Below are experts of layer 3 (counted from 0) of a mixture-of-experts language model. Rows are named router (the router's row for the expert), up (a neuron's input weights, with its number), down (a neuron's output weights, with its number) and show model dimensions 0-255. Each number is 128 + 24 x the weight over its row's rms, rounded and kept within 0 to 255. Numbers have three digits each.
Before each expert's rows: a language model's description of what the expert responds to. This comes from a sample of Wikipedia text that the model never trained on.

# expert 34
Description: Stems before suffixes. Word stems waiting for a suffix, such as form in Performance or Uniform, work, use, own, plus final s of surnames and some commas.
router:157174163080103132131142097161122127090143109095140102085116150149132093108170120098105128170128115135099107137157134130103125105119097130112150117172134073136118147099083153146112147130095158134125079112087113121128112127110071135098155141093141164141147138125126099103160122139152135125143096139132127147158121106130100103122115133135104119150153113120162124131100154140092140145095115126098171142135145111130118114069087143109130148141105102159141134137140105109147135152169150116124122185166117113156114138110145111125134070082145098122115105102152190158123110116106152121119133105104159106121104105162167108126099139171121110145146125138142153138173125099128093167147116133069178192161103148158115155137139112130110151141138121153138124155099111147118128130144088
up0:096117159089090060144113111167118108141128118156115089163142149116114140146114082111138112150132097111097110130182098144116135051127150124116157158126093121151078108148092128117143134118178154123114166091106140151091090136118080135093158085154101105161123117158094092127145090129111117130149152110134149173150129102134162158120127119109149136111133167133118101132156128117115128060149115183123102170103141132121092144095129125139090156140143121114124065151098122108123149141134118145138146129121073119122135166110096126170133146128162137084124118135132127132135133144155134135111132103107097102136133112142145126120069072138108148123128099137147102124079129081119102148122166114117118144105121105144137130127111104153117111149125166147141091124142111103126147144133129
down0:112088125103127137109129157112147191132131138137125129141117148109149082121121114123085131151171110121125167068127138147135139103151140088126135143104183076090105136172134095129129153147129152129147142106169086129209147173142122107131073094098120144147134144128147136075091148098127103110127100147123114116111114146130113098160129123128116086153122124099103139148087086083128114114138121119106102133120117104093144136131123124133174169098125124124112151086166154096129076162145139140139078109091122103150122119132149142111133173113128134176116156153142134121160129152104103100122073161129096125125109141142101127119142124137115114105117121137084109116119159166134098117177123143112109159164082110104126142122147110110141107110115125132154140097159112096156102119110123

# expert 41
Description: Years in dates. Four-digit years and final year digits in dates, career spans and lifespans, such as 2010, 2020, 19-82, 18-68.
router:105118175109139129156135114166132162179140130160151093128114111104147095121132124117089136143127142139139156155135130092113134141101149076111105125112157123135121110089168165145119126176118082125095143128123119123123101151120114087093152130112103157136125108119155128121118130070148155110168144130097151140161130085163102094102162165153121107141149110100123099173172096135131100053073160102073119176130122068110119087105109139120096153149149118164181119152141092141117172125157081130122136122139102148144125138128144113125126132167130157104096155122125110152109130130110098146148134117108169169142136128115115092131116153137133128121118098133172155131096138127096171148152117135128140127156121127170154147093116111102086167109137144131147146153127148133137137123118138
up0:155129104111090163118122101138105145125116102156120075147105086148114089149101115138115132139155103152118097158136046143120139136129116110105099132144148114142137146128133133128156169113100094132132107143187144094114150144147129122103143085183123172215089144152123136076128141114115082158093144146123116115122126091137104148129109119124163109150164138100147134106126154164127151079092097089131153118175120110169158092121109129112101121098117120135163141165123124133135143133130094145138111117120155143116179117184121125135152140169127149134150131096138146160181100122113146106073125103103138159126145104122150092139110154130102128137101140136144135113100109119125142124098147145121145143110171118139125127135095121155127132078098121144186120125134134157155116139101118
down0:136087103081154148157135109130072110157151120122135146136132106118096148132149128112116116080167096115155134157148143112126125122129145155132127129104126145126116122143132177103141132157124114111154189119131119116151145134133144138110119136139113094097141147157171128096132136103083143108116139116151110145128100088108117125171106112153096126100088096129114132133188087124157116112141077156159086092106144151155114103165172130097137127124140127099121113111145097134122092129161153094133160177124122123132154107153143131122134142103149109164143150124074107098071129140150099121138154168133182148128168131151114094104094104153187084132142112129087127148137164128126132115104104077119159184107096123105137099145130144142172121126128106184130139139117165138137108152151121

# expert 61
Description: Numbers in coordinates, tables. Digit tokens in numbers, especially minutes and seconds of geographic coordinates, plus scores, statistics, times, and decimals in tables.
router:113139139121116133099132131157100162150147133114150076111111190138120144154140075116108132138145104134149126186156143157120135116122145128109121134157155119100149154129169114113105103165079151136140139130097145070121100141142124121106138116113107139123153164133101150105127162124152108125151106158118137100171143132099110106136169101102117114120131135166142122109137131157140116101067141151144105135124149116159106108094122176090051137132116136154131140128152111160097128092166085118101178142138131159135099106131140115112113108157124142080129132124086114163113126114090130137109099077099122162125150159122101136187119132106104148135136151119127114130105132092170121128133062153097119120107114093164143141150161126108121155130139131131131183121114160106105132121107192
up0:202147113122132145152114113112097168166136170092144107112125108143097128071128149140141127122170115135149147153104123127095165122145152121066110161152119131113107115129120134138130086122119145158140137152117098124117113123137113151159126146100160141110111076150107169125126111169149107118127113118136141133107159141159103112127148129140141115121157126124131149102122099123066121118118109146127104110120127108075155125127159105115146099130167100105112118079128092188125139097120136134123103121173102129074109122109162129130127126121124124082091158113182130167068146064150135106126084099142098123124077136144146129159121174149126132131142165155131124141098135108163127129128108171122109120125107125094083151102088161136140134122141161126137142141173121086143089169139125
down0:139126113085092048108085115166132145162140150154104127128124117080136152163116086119119143109103170147136103114116107086150126157143120105114112133165107154177111121136138144130114116177114146105139104129148157170143155120138107110146158152140143125126141156124137117111184139140139136161155113174076152121105118093136139112100078139149154087100126125135163107119124132150087116133135144170107163127102179146125099170126121123145140073136146118135114122153130161159125107111136153134113146102133098148125119157116125129097131137114163166132158118123127105124131154157101132127184107104146086160107137101116076114166129142129118119143132141141089084115116096156138097121093145142163139095125125170144116164123150123153089136108091155098071078127127137151115146139137148

# expert 33
Description: Vowel-final o syllables. Syllables ending in o or a, mostly a final o in Italian, Portuguese or Spanish names, such as Gruppo, Orlando, Simão, Pho-to-graphs.
router:158156083079121127109150157157146126098106110178162115135093143152154114125119109108146144144098121158127157134100135159098094116127135102128105055143132117126123172125094133066115117116108132078116154163119128099147127129106082125100148081042156116120173186127116147109119133112144125146130129103165136163123153125167089099094140138124104132150119101170095124142149108118092150128135138130131132118097160137104132124195103160136148128076101121119123114127125081114116116128149103110121127114125100112161118147128137126163116116098160134125174107108121127125125120107135114125172162111094146114102113155086128108113124146127089134147106124163127128114129165142141151112119123140083110077126127127132152122143127128096105133136150153184184168142121120152106106153128135
up4:142174136073127108104101130176146126127138179117116095076093138105140145121118112130155098132126107110134148179131165167174154150123106117087110168153118096159138125142108116117148150131125161108057134130152144124140097107106192089138118149113131164138138093111126094114127166130136115111155149115144121126105107155117180135097129122112163168134115135154101136123157116149129169118148134126090122080157143116098111144127126141125111080144080152105162143086133100110166126116133156145120131149166107129141139178115108155116143145152097119131142139148108127130159109108173138122125131162111148135110074144101136097125142159141106156127130132083113088139161125129088134091122136112079095191110123112119133108082125136106107115130098109135174170124140120127127114143125136
down4:122135104127119103154160112150129120107146117145145078119126120144114166125143117137131090131080113211081145111136148115154094167154150126116169157121140139209140128136125084110141136160156135140142104149097119131155119103139059127099125138174161128113126164144135110130103106136152140115126122122099074123075131129124095161180094132155135137103122085109150110100101158093150133135140136089129115148174136151127146131140134135143100105117174153116115133119140117148114106116102162152113117083076136138151126108130132107185156112147185124146102132131157181110134115161129106137114124129141148143123100085147122155098147111060152147107139120122132160089094154151158120116125134161113111104114152106107142103139131140138157142107146130132110114096131124135165110150147142

# expert 8
Description: Digits inside numbers. Digit pieces inside multi-digit numbers, as in populations, vote counts, scores, times and coordinates in tables, e.g. 4,98-5, 9-36, 88–79.
router:128102168108103139111147100141134130093125124116143087121120126121153067116180065110138163130106110115130137142181120115133138141141133108138120136108121099124141099100147130138132086152154153096091116115129079086127166123138108096109145135135136152138116150101125142130146118146137143139128072139131137061095168130095098080109132127085124185129121104134132123121161147096124129123123138141110103118121158133160117104132155162116120111139117116123151160136157107184114152137128083130131129151099171152157118136098111110148146103142204130069146123162111146143175113106075138126163117127085099115119117151098148119114127111130125161146144108124105155179103152095148147164117136124121097077118123113105154167122154163100117112135120114099166157169103142140125137153107132
up0:147130138129110188115121157123133105134120077121143121109152140092124151141134146106120112155143125089154123144127129147116159154130121146104104143120151112126113148065126105087095127104108100182128118144138144147081115198103149109162119122127139119099135129118126120127165106120111107155073122135131130078122125072172149123156134117139103119081103133149110132164131140146106121129105104103105141141153098133143124109118151121133109158120121106121106143115175142129127104127104171152159152168114132059108144102127145123102130158130113118102066128078111107130137151152135125072137149171133118155136131089105161117124131117181129140097111143124115075150129135129120102154067171148122149129125129116164098172182164104153115121109129142111070125087157150142126126102120114
down0:130144102137125134110109140150109135081117103143126136089144118091068174118153128121142118126144135129126115135145150136131105088110138151055116108108139155133178145130134117125115099138157109151116129138115131139112153143163137169130100082140114135111115144119128112139116126160120113154117096122117115111135134133173115151160120130133138127146019114151178132143128133103166144176146122144116135123106072123091118116140091144132118098155107128119139155091117179161125111163129139115143070131109125131078110137137108123173151130076143104112138100114150162140091169107150174116068191123111127139142151124124132141152123051094111100118127167122130141173110119121123080117097094134127128139139106152176134145148131150145122101093110142148135120124110141136107115131125133

# expert 20
Description: Hyphens and dashes. Hyphens joining compounds (two-week, pom-poms), en dashes in ranges, LaTeX backslashes, and capitalized surname starts like La, Du, Ca.
router:153154113133128140102088119121133119136147152123131131166144134175151125155153102094140147146126078140110141170131131145119089156088166097129153098172113137148125176133125133125090143161134112106093089132094088141157161121132123127140099115085156130113159109139133148125118117114176133111126076118135111091125181129117090135149138126082119109123100076110120174150129065112161141100101159129133142121079130146156102133134133127137160108162142115154141150221138118140127119114157086137125164168093136110134071136114140095112087100124099100112094116101121100126115119117131136129127133114123132083141127151100156144128073119134112146151099137152136194119117136115126128149110114162134126162150114111121103138146121124075137139108122109141162126121107130119108121079155156
up1:123089151096126138121141116113089131092141110145105161132153125082160139162142109105112120160098110116150085090150135132082155083116097146132149116136122142135118143143146168171103111141145107135084115143140131076147166133158119123090128137139146163128130118156109149172158096110121107134130123097144150126143105112150143120177124093114111159131141103113132106133150153137140099129117169143158185123132142111111106113108108108113128102125140138146127112138128119130156109109113095101150118172102180103142098097159170113127084107151125154133169135079148157087136123148060132119106141108138098138145133098116108104145072192077089139119140119142123178137154099142159093079160114138122137141095152173131119165127155109142110149143087135117118141110129130099107115092128146
down1:117159158105078118114124101072135103135135132118087136141115117160176109099120087139130099135114132060122161121135107163135088082166112065149116142133101120118159146078120101110094125121095157134126095159147127123126129126113128113114112102126123154110111161140107113110124120151153134115147165163123108123140121150113129152110120160129151127119110135130115143145126130144123144120145109142159072108127153090158172094117152116147131146126124101174088163123155169118115131120081128115140149120174145146094129139099152132133135167180110158140061137158107089174106136142143168151154117177122125150139099174128125151097154150122149118136145174138118140103119130127113115124146136141108170135127175125084141118124103140139159101132155142128085136140170089129137122194127158

# expert 51
Description: Verb suffixes ed, ing. Past and progressive suffixes closing a verb stem, such as empower-ed, betray-ed, develop-ed, serv-ing, coach-ing.
router:138153165156125121092113159145109053104134150110174096122155149108131103105138119135109127120182072114142130122178141126111092146119109126124091129162142109102132134103107140128133094138176109089113152152134107132134150114133129143129151102141117104134128147134164167108050125186130092099122127134127167165118098110137125129180110115107102156150125106107118142139111094102121153161121135176103097137085148128130143130118137129124133119102137110081153116112131098155130169132119136119114136175146134124143086087177145105094116138124138133107150147147154143137150117132106123188173174106115126109134147106109146104166159141066113117137167106145147129134114170128149155138126105168096145143126126117133135143122142129109103142140147139138151174147114148193074131134111136
up0:113115126105159121132165134111131136076117137140127155121139107150148131098128147111150119101116100177129158138125134144144083071120112128139136116150135096142162111136123135176084142158133127124143127186170067139123083123132108105095155136136146138129128093098131154119137089144138129135110094123109121103078106100154124144126156138129136112147161120125147144153160125118108090102152089146155129160162137128140110105067138110111159170126082167079125097126128066106137106121104132157122105121119145111118128136119085100147153153119126135141131107118122112117120131133169061125124115130124056132094110128148120100111095111092120139190122121163122097146145137134109115138131143175128138121164154098150134160167163119088099104122148121142117123115138119164117150152049115
down0:163125075128125156183134099110110128135104083114126114112073120096100126134122122096138163139107088151133151146097190140132131144118156121119151155124172180157153118105139141090140136134122108103146129102184122136137117150107138160111140148139135087120116117067139105139132130127093159127113119146129154153114124102109103154157151081151127172108088100113130122129099132144105105130148169125147149116103136154096164154119147122129135129110165145154132156127108118118159127146133137145120128131167130121086116112132129103132075095142128137098159112111100142111082146147148102125169178146103126160151136155117155171098150147118133116136134178145112141126194167085154158116119165124143123149127143097126130136154151160161135153080114055162138158120137098099133119116122140

# expert 32
Description: Noun endings, common nouns. Word-ending pieces like ion, tion, ctor, view, plus common nouns such as time, season, level, event, e.g. Congress-ion-al, inter-view.
router:123115114121090133169168122132126111111140116146129119140148146097176127096128131127125148152134158133123125162146138162110174161072130103108091093130169163134113121122106161116097163111114096104116124157129105112128111143108160073149129110107155143122123149089144118126121145140144063106104140145125124122149121161121108095122120126123124140102120127150174113157080099107103167165088112138126112141108146123148104144100090132096118160148179143166125152179136108157144125114142045187117140169167170124159111096129105116101117104096106133120117154107141168136125106151130128149152155119115114136142125114165137058175117124115141127173104118158121103135131130137120151126141085126119123163123106107146128154177138137132122126090120139128122130163110115161098113107066124
up1:089138141147138096134113141134119164149108137128119122125074160167092110134143120076106112170150134113121093127123127105128128152122163140133147113165142127130113146098124130145098130114114096098126123159094136116092139144116118094096091137087195125148123152088137133130151164108138122078087130115155138135138146141098095140070145135112150120132187162124164122116119136137124139159122106116104068118146126119164118070115143099120111120110184142110176133102102100118112119131149142131130095135113131118099150157130111127108163150147144085144100143129108127143128133101165170125098138107165129139160132151129125082102112101075154158185115148113129135106130104128115167139113057122113140132104128125142119111147166161144125131091132076142124111106153144149160095138072105
down1:130194115132125152103080136129116184145098146102112103140142127171124079129144116126121133090067130183161109118158076157165156145065168155096094170167131150119127096122112134124127137133144127145109100113112097128104136171142104147112154148175124152141174155117138146110105124159145121124174149115072125145137125117095087148143115117096115111145076152118120107128136120145089166117126128147128136122114125144119147180149127133145111132133107124152145139143142129173122113130116126131138092106130117171146090119114139133140119127126146107110123108112135123120083119147145123114154133150106115165140098085135109121118080155095140153106111104132123137122107133115141106091147155114119135119117095119089146088169117089103093088140099155148071135086121117129097074143093135

# expert 42
Description: Copulas and auxiliaries. Verbs is, was, be, are, has, not after a subject, especially "X is a 1990 American film" openings; also the piece "com".
router:152155101113149132151121145139110166121114129092143129136140114132150113090135076115131161129120115105092124125137122112119092152135129120122158143133116136167144124147164179151123156112093176161155117157116076108095122084099114119109114158128158136090135166130103128122091105111159109129124166156154159141189130115123107108133109092098106102136115149168099103121096141141129163119149135125097098123113094089085097157063108131102080111117128142170167139143147099141101131100152130140137152122143118136150137089159140106134120105108098154102155112129095090143140130150075125149155135140128153141091116172091143095138101123144155126151116139112157188179122126121125114123146141176117135135153072101153103122095124117115167166133091165119118143155123130153106122129101155
up1:134143134083109129169113119128163093091158117104160135128158132146154159126137151156107114208103102129094117158136162076116143116144096150110111118124111114177110119100111118144106110119095107147107148101123167104149148101106095147152130119115147135121107118179142126114131114156115125156121117142102110126118119105152133108107118119127115117108100132151071173138115126086119152120107166136109112130131093149104066123170147100119140144126152162172164124112112125137120144158163156148154116150120153174093146136123119156110129148129154146112127086092100134179179154148118107128131119149099133138108150117115134086109117093126189106129090129106139135108148116120088104078152134159100117148116117152121127176079109121153105146202134126126107127129108115107094102151117154
down1:116072113095199168140149139109099145094093147113128115108100143120109100114112100112092174091125153145095105122141079140114082140112143161117163162148110089137191112131137120109125125141103117125128170114136118152113145133126134119109147142130130166138153182119119135111094136108111081114135169148150153136133125128130130146105119122085183153132152128107137123103161128100098178104130102134105086126145112128132102098110176098072118141170127124119134130081124124125136171094104138142116135118109135131132112114109144168116133141183116141169181117064125090095108106151130073113113096133141129109132133109140129109107164115108120151084134145140093131088155172115116135135177102133131178097132145138127152142123137092129124152142143116118124150160127125129155132158123139

# expert 26
Description: Abstract noun suffixes. Noun-forming endings that close a word, such as -ation, -ity, -ence, -ment, -ship, -ies, usually before of, comma or period.
router:085157119142125107138127103129132075096134146141138086150144149140168105105120111131108163130152151119128101164172147068144137119116088127138142108101135121131137106081197135126110160134139152126110121187115093122125142136130114103107140140091162127147189120093137173145066156151146147171109109168120123118110117101152112111148116138112086099100146090169111129150126070152109138167130128105155113135132104078122113123146134109122103120127129102148122112105138131147131127125143104166078141160163147133138092133069150101083155118124188181117130121127108181092115126129117168139118118110150160141150123132090116110139125136118100131152102114091113146122081111131109151121123144146117135107165115110112137133121146125128134165143148115131148141143152141167110146070134119
up1:140122079091097153162096116149146089137107149129157184131149091113124112142135138136092157101113107134155087143118148097141175126129089125122151151144113126148151134134125135103147172133115124132130166101151130121104153101118116159143092157103072154112181113084112146149084135110157128129110127135120153106119085128113086165131145103119132152118125104137114128157139120117163126122124082100178124121086119092123090101093121109152125096105137103121128153144106157139157162156127083205084119101175098171149125132130107117138133142113120124169109123088103174128136136110091146105144097124147113157141113123147136088104120130137148126138104117090145121144166120110171190152128107120162145156134141106132132111111132130071099136121130140145144155172115165138142140105103137
down1:094130125157146111121133162127147119157123115148117087095143121116123142124117147099125119136107111130129081088183146122136179158112148163087080133147129122111159143103146139139090127166128125108086118152149137142109133133126175108145133124145128130091137167195150112110189114135133140098104113105157116118099148163127162081142112148180140077113117176099141104135146107098132143133085188120106105123149106124120128135172131116133121124140100138137088105130102147126146104128112150131139111123123132099128114130116053124128156124122137108100150175158126171135144124070101117129091149124130133143130167174119134128196078151113122124156092159133131094126159112184162130103091124132101158144125118110127130118136105096107133143134157110115112162127157140124110106162133101

# expert 62
Description: Pieces st, ing, ig. Word pieces st, ing, ig inside words (Ho-st, R-ing-s, we-ig-hed) and quantity words like first, all, second, only, two.
router:141158112128087174096181125133136139144112090192109119145176107141131128111138108137122154112151111130126104129141162079122108122098125136101149119147136110131151151122118132109122106148117097090152156143137137104124119125126119085148134149151134108139131170118160122148161174125146103129131074146171159140146153133136095165156100146103097134120071133137125095122121110129080131145109108131088177136092128108152110113144132126089107143154112096101131123123111121129127124134150140150093112159136076115155115150097132112135136142065131132099146118170121140114091144109102157126149160116117157110113128083094131124136123128091137139153067158090190154145098113129150147211150126120126119072132118149149131141092113132111137153117107135145183125136135125170080104139126139
up0:130124119126127174132135116137160150178105110120115151132132139106140184112091135103128141092144099168089107130100153143104130090110151143122108145112198137153119119116163139098143151110114141112136166136121112119138117150089125127118107103108116105123083156116123137178133144127124125124162115129158141179091125168124105118139106140135156118110116127176149143174130118117102139105156115163092110092122101153121154130094124150076157172131128118142115110107122156171115166148154133154130125121147169156140143144184084090180163096088123142115149136154131138118151114142091126108153158127074131143151128100135098129140126131158151137184139143109122116139118136069097113137125171124148119110150085169086136140100104069141135169122135104166101101133146137146100117146150126
down0:113098152139147146144112120110102161141154126158112111117150116143124097130136131129114103137117151121158165129109084184110143142171184124158137121120142125154135111114135108127098095098133149100116131120121096116106091092099144162182145094113119147148146143140117105134126146097151152109092115110090130124134145163143160153161167120154139083119136147120137118090104115103105120136091143127101172121142174105136122135138080123156138194097111137140120137196139139107100094115128149144093112108129147175125088086116078114135146123141145099158091129114146139118128090094149120145095146116090076156170095130163138099120145132122099117113129091148121069152122106143176144088121148120144113130106109133102140125127121123195136125115136145123140128139140160065145119133168148

# expert 35
Description: Plural s suffix. The plural or possessive s and similar noun endings after a stem, such as Stars, waters, vocalists, ers, ities, ations, ness.
router:136105152102137135163168151159110101153160118131200145139120129128152142126160135098078120140159128122125111134143113117093142156109106147087094110141148116129105133125144148094115083137181154118103161111107109115146132106092107102120157113093172135147127183145152177129108154113137133141146061133129128113147104122140125143132123136147105127136139056137153132156103118144152133117106156137096087117142124094178122122158119127085125095123143131140126164104097133113109167140137126180109176162159124112158126096108137077150126075105129137109103124113129104122113132111099094124118129130126121117180103123118138113161103105073076166162111084129127112121126177131150143136172135111118101141184117137144114146143143095126157162118110140139173128141109119149131103133131109
up1:125097131105122151118105151128186124126139121156142101134167090151115121130088123130130119116136109107161072147134116136130158124115068165153079091093121104151131121116117135129124123157168105084116130151112125143106104128110099134138131095125129099117124130105152134125128119137128130121116129098150145135161085055157107195140143104139124168108116164086137149104145163140113079140113207144156171124149168146110151124139149086131119130123134133102129152127149151100120132120120117171106152129083132118099131111145139156139112137062114106113116104144131127149131110137150114130174101099147167120121146122127137146129107142107107138133168114116115078123178139111144143155155084105092132138130114086152122128133145132124137097060137119138099146135144151133116135066147067
down1:108105116148157137160160137143104111127109167127121132134119144118136145132145158116146151134073147172143145110130157132149078103146146124075129139145142151159154123139116093119128120153100135094066217125131110141086101135124144116122155117136114137117137105161115114089083161149158117139100131133128158088064172122123107120136141124091112118116143136132089129147098107149076161123135121097115176124144088118120135138102102145148097134093137136125107102180122154128125151139084140138149124145127107057082132117140113166120114118154167113133140143131088133114170125104134114153147080139149145141080072173101111145131128124117113135143146135132127109131116142082113129093103182118124123138116123165122146071129115112136123167123133177133098124126140146138113150147163136

# expert 50
Description: List-line bullets. Hyphens and pipe characters starting a new line in infobox lists and tables (- State:, | 2020–21), plus name pieces like ell, bert.
router:141144149119100128125113095175134119092101138112110114147189117128126137135133109162114139144171103132123120146148134131114117129094136129124115122116154116126128117104137141134089114156113107162128162123151124099161100057110093150064136087112136161092103149139176133132147142098145135137125164139140127092122116125126151127181136119148093081128112121143128142115137129095109160081111151090130078144148117096164126125126120139091096110120102145155123131138140116176155143144159134132071156135101134108167108116088117135111176080123108137123139106147128115130136160114142182160128143113071130120124093150127171132155105118119132165122061115132114126158106121141155113105153109124129117113095094120156170178166130134124130152117164145132198123130078135152151096139146124
up5:142152109132124141108135132194090151104140103170127118098144136123113144149111106149102138103126068138158110110109155143098138102134120118134099119153182098113102135172116143086140139143162113132144154112113131113133097104116112098074180160074125129134135105126186118122098107125081143168129151144134153129120123136113157138149110089142163095148092148111141143154116122156132131118116107187131111147155123104161132157140111109099099114168127132132103138154065138120116120116119135100145095111127112141144140173117111155143148096139155125123099158091142162145116179120148117098125100088111101163082113153145143124118140167155140145127114114180097111154104113144163133119104117154103091121165097118153111150115123117135106111173138094107105087123106090129070107125138118
down5:119071144133124118140156109132115102124119119124120136124130124132114130148085177120125169101092167121159143112148096104165133129153085180141101141124135110139120128125115140116114095139067107163170124150142167152141112104130145158123157150155144117144149136111116152093108134139124097098095110087111126110147117113140124122119120108149138125103137134087157095112112104095120154122117177118112118128119153135162158172088082129110153129140152116115158159107140112102126144146138094142116144125099106137148115097123082121117128122117124126172105149122127141160135100186103112131094156125116145067114128116122148101154167155175122111106078123134131122127130183152152120109129103101094071133072106147156188110142159155088088164159159125144118129103119130092136093159149085

# expert 54
Description: Line-start table and list marks. Pipes and hyphens starting a new table row or list line, plus the letter g in words like reli-g-ious and "called".
router:145154129072122109153128141136135123125152080141110114114154157128107136104125120143119160128145133197140109099104153136103125134115124097124131103121165114121135151122095141113097127151112148122140176148112105096108160120122135149110113123121096126114085164091138114129133159139132159127143152118143142098181113157117102129105142123123103173109098137124135143102110113097107161115088117135129135152080118120107094167132119131121103161114105117152138153132109102119149119092148090160099115131096109103139080124102137090100142106139192143075190103159133144143123100108092140144138139138150138096072140126124148114141128119130099094130149160124120124146154126118196160183154126189113106117158095119135135134117194120114109128141093131130149136152154149139136125096064185
up1:107179104150118156091116104176129092186096154138115139159154125088074086113134143143087125122121139139149143116102054105145149127126153178125135099140130115132095152108163152077141149139099140117076133114113085135125109113122126098133122132138129155097117106150126089141158154120120115096103106142117126126083130097160132127114135104159132125120128135153133147118145121126103127196118126104093134160106122065140114067120176159093115158141136107116131138177145139128120141126126145120143131104153127117113164127134102127115101101154135114131139147139108105133101107082099161153135110122158118116115109153138149090148158117077126145106156100127090114099145159139103130122114120111140093128148113121158131127131107177091074153171101106131137112137099128126147151162078119
down1:115128142135133172141087103125140093097117143139137156141090097114064123125117103157096125121133095130115106115117173131162101114139126118104156150102124124093108113163109119157108132159153132108165171128127127139146163083126136121140138143144123128125142092121138153106161090137114119124105148170159147157138077123132153124154161172126134127153127120076098092090130151119110140090138119153112134156092128117136159136093152143123123114098101138107093127129124144117143099104107113126120104121100124128117104156172161155075147158132098186141133156122084134102129122132159115135117152117106103119148132150136160221090104145107132126131132135159148186132131144169132100073145153105114095147117138112140132090172159107158137134124096152132200162109133135154102124114098128

# expert 53
Description: Prepositions after verbs. Prepositions following verbs or nouns, mostly for, on, with, at, by, as in retrieved on, held on, joined at.
router:175141123121105108156174083145143123160108136174170118136086116125160141112174126148144141155131138140143132151170118104111080171113101120130125104104144114124179095129149176059115152098135121107120148125154121093161091084121123099127171110130164158122112102080150109098115106134123144131113137145152168131089196113140155096121123148133145153132111126141112128104114125103124145118140136158117145109142123156146120084136130140116140136110140100131162137120126096137109157078106105129124115097130077140150127085148136144157131138183111071148092162108092093148123111138093094116122127138112160155101136137121129117143120108117116142145117162134146130131104130146153103106185072121164131121100121150125106157152168097114088133135120127145115139168140119179109122141108149
up0:162139088121133104103147114193132130113107157094108103131122127144136119125098176151165104146078127131118138140180134119111121151140127165147133145113089108118114112125103128132137109095119093139108094121112119089148175122133120109150082112098075134118127093124107113137133143116140104159097143132170100120164182106101125107108135127116122135102145114140118114099131096099129131153157155137142119120111107121093085130157134140113157121143133138116147107131120110114114107147121125159099089141125122129116115131151100119152123130158126135132138182139066136049124101171112111113119109165133128062138117118144154129124117110129135156172120163150141113135108113163092143093151059126114147123163140057129156128153140166110137119118090103128187131118106195149096103139135132
down0:113124115126116142155080104127116143121107112115126124078141117147142161118129112133119126150085133185140159132088167150105124098160138128119110135134122138108137156138120140169131134110129085052137165124111132134127152163119109148144125148127084129127125105148107140178112155117156141161119144172122140125137152173127168113117116105151083132137158152103128168148124113097122134115163160137117151131138133079109152109114103127100098119100166115114111146130145214121140134134122138094126159113119126164168115089112150134126123117145109157111100174117153090115110125124122069091146129113110137086179171149169164190130119155125111141076123091098095140176119096162123127165124127133142128113121097129135139115150123116127147106106118143073141139110137123139194140149136120

# expert 56
Description: Preposition in, months. The preposition in and In, mostly before years or places, plus month names in dates and other prepositions like at, during.
router:168087135118115179126082128132146083134118125136133117125133116126170103091144114076103125120132142108157118175152126163137152138132112097121113104111152116101134141107102141126119191143137134127149126124152107105126084105072144112074115094096153148139135120123117083131146102127192130089124129126124137123135124108107128122140162124092111077133170147155121161121134126125084139108094178112108126170074121126159123089166128142100110147145111121095117143134124118102149147154132101126143154146141139107098085096148146151107134140137124083093120115097132127152128130165136171146164098159139167182154138115155106145142102096127110142174118146161160151138105133095115182119125120130121136145126117083152145161132117099104108138102096083160154139111125132114103125093156167
up0:120104124105060133091122135150117095090135129142134126119118149118130130112136139118130107113088144130137126114130151101100163124106140118154115093126122104154124138109130145110168153210115114106137127114114149163094059115117160150118113097112160091118163137130120106122141088125140088110170110118133112139159122119145136139121104085097132099096143133158142105198096107154156110171081089121126132096122126141138143128095140138154130133169145104085133152165108154135098170095095116109156162112183096101115153128147170128120151111138125131093145165163148100140117130095145135141146115126153102160152124088128148092147107097173175119099137154145127151106095160109100132121168103117161111102115128097149138126113157104128099115133132162116175112136122155098132143125099143
down0:139130157121111090149122129141104121173123096106085139118118160116127125116107112128135102117098120163115107135123101090133063105127133180114145171119119130114115128135156089147156120070164095132134117134100130152138137116148172135148105111156086109150072138132128132103110143103155150107066143153155163118152146102138132095149123147104138085157106113149129091132157161117121095099145099171143131170128089145138115103175125104102152123162100154102106098180146126131147101118127126132135103145130133165157116156113139098199116150120125134112096129198117123118120137118107099088090147097156154123143121132124169102160143129120138126178176147146128109125128163135129116097112090126168138134109107158161146104121136149166147107121141155138116136121147124128152116115186145

# expert 43
Description: Auxiliaries and career verbs. Auxiliary and linking verbs like was, were, had, been, and verbs or nouns of achievement such as won, played, award, film.
router:185145158113116093148162119150122134118134140117135038136163121138160117118165160113140158126138135146143135122168144118108145129102081084151163115168146102098109125113119136091134161132154126110128112133085113090128149114130126099093144113139169177138130139081110081081136088113116156178139142142126127112131105142131095136138105137091129150128096119177144114149110125109139141123112155133132141129158127115131109139138117121109100119092104092142108127151163105189130146120111114146125127160178093080153117115148134113150172085121136093130138142129125171136113148121103155140151134117147127217094120081146087128114123137071123122113141143114125111136118145118138149137160105128120136152136115081150140145116094102092123156129088127151136151129102172151107146137165143
up1:158083114140127104129195160132128126155128144079126134128121145128140128086114125128133105155166117136125107133106160131113117125131106088103115137152150145063146106097164141122089121127143145129137106120147125126134185138131094126139142121173111134134140132090121120123118098092119145136119115103087127121125162149112158133124122102115106140126118136123147141114172134146113129150122130163138134123125088159137111125166094107101122152140136147127110091154120087116088135080107114171149106148147180073170139165146131105129160111106092138135065145121067125141065155223161109121158108099139151067105112168124116128076147102125140117115111137141141147122129127174128128146112111100170139120138116123135157151092122157128094133102128130142152140119137130155164164130161127
down1:145133114104105098131165167128095149117121147132086082080142114102105102114129121103133111112102140139108129157144088154137131151058117114124119135145143107144169122136119151114118136126120110127140140140145101140128137149098131137158102100150123123131112192153127132126130153119154168140139138134120146139134119117148136106147105140087105083157125133080146138181108140094156172099122106108114175152146145127147130147128138167124110115098133115142166126159089119135106131114139096129104127133132156092045128113136143160128158087147131145136128146112091130096135132118128135093120152157110128103136109176121087174130120151078121115171128120111155098126082147170117119164119126137182142071155113125114152175095081131121123131132104131112155103105170095172181138128081141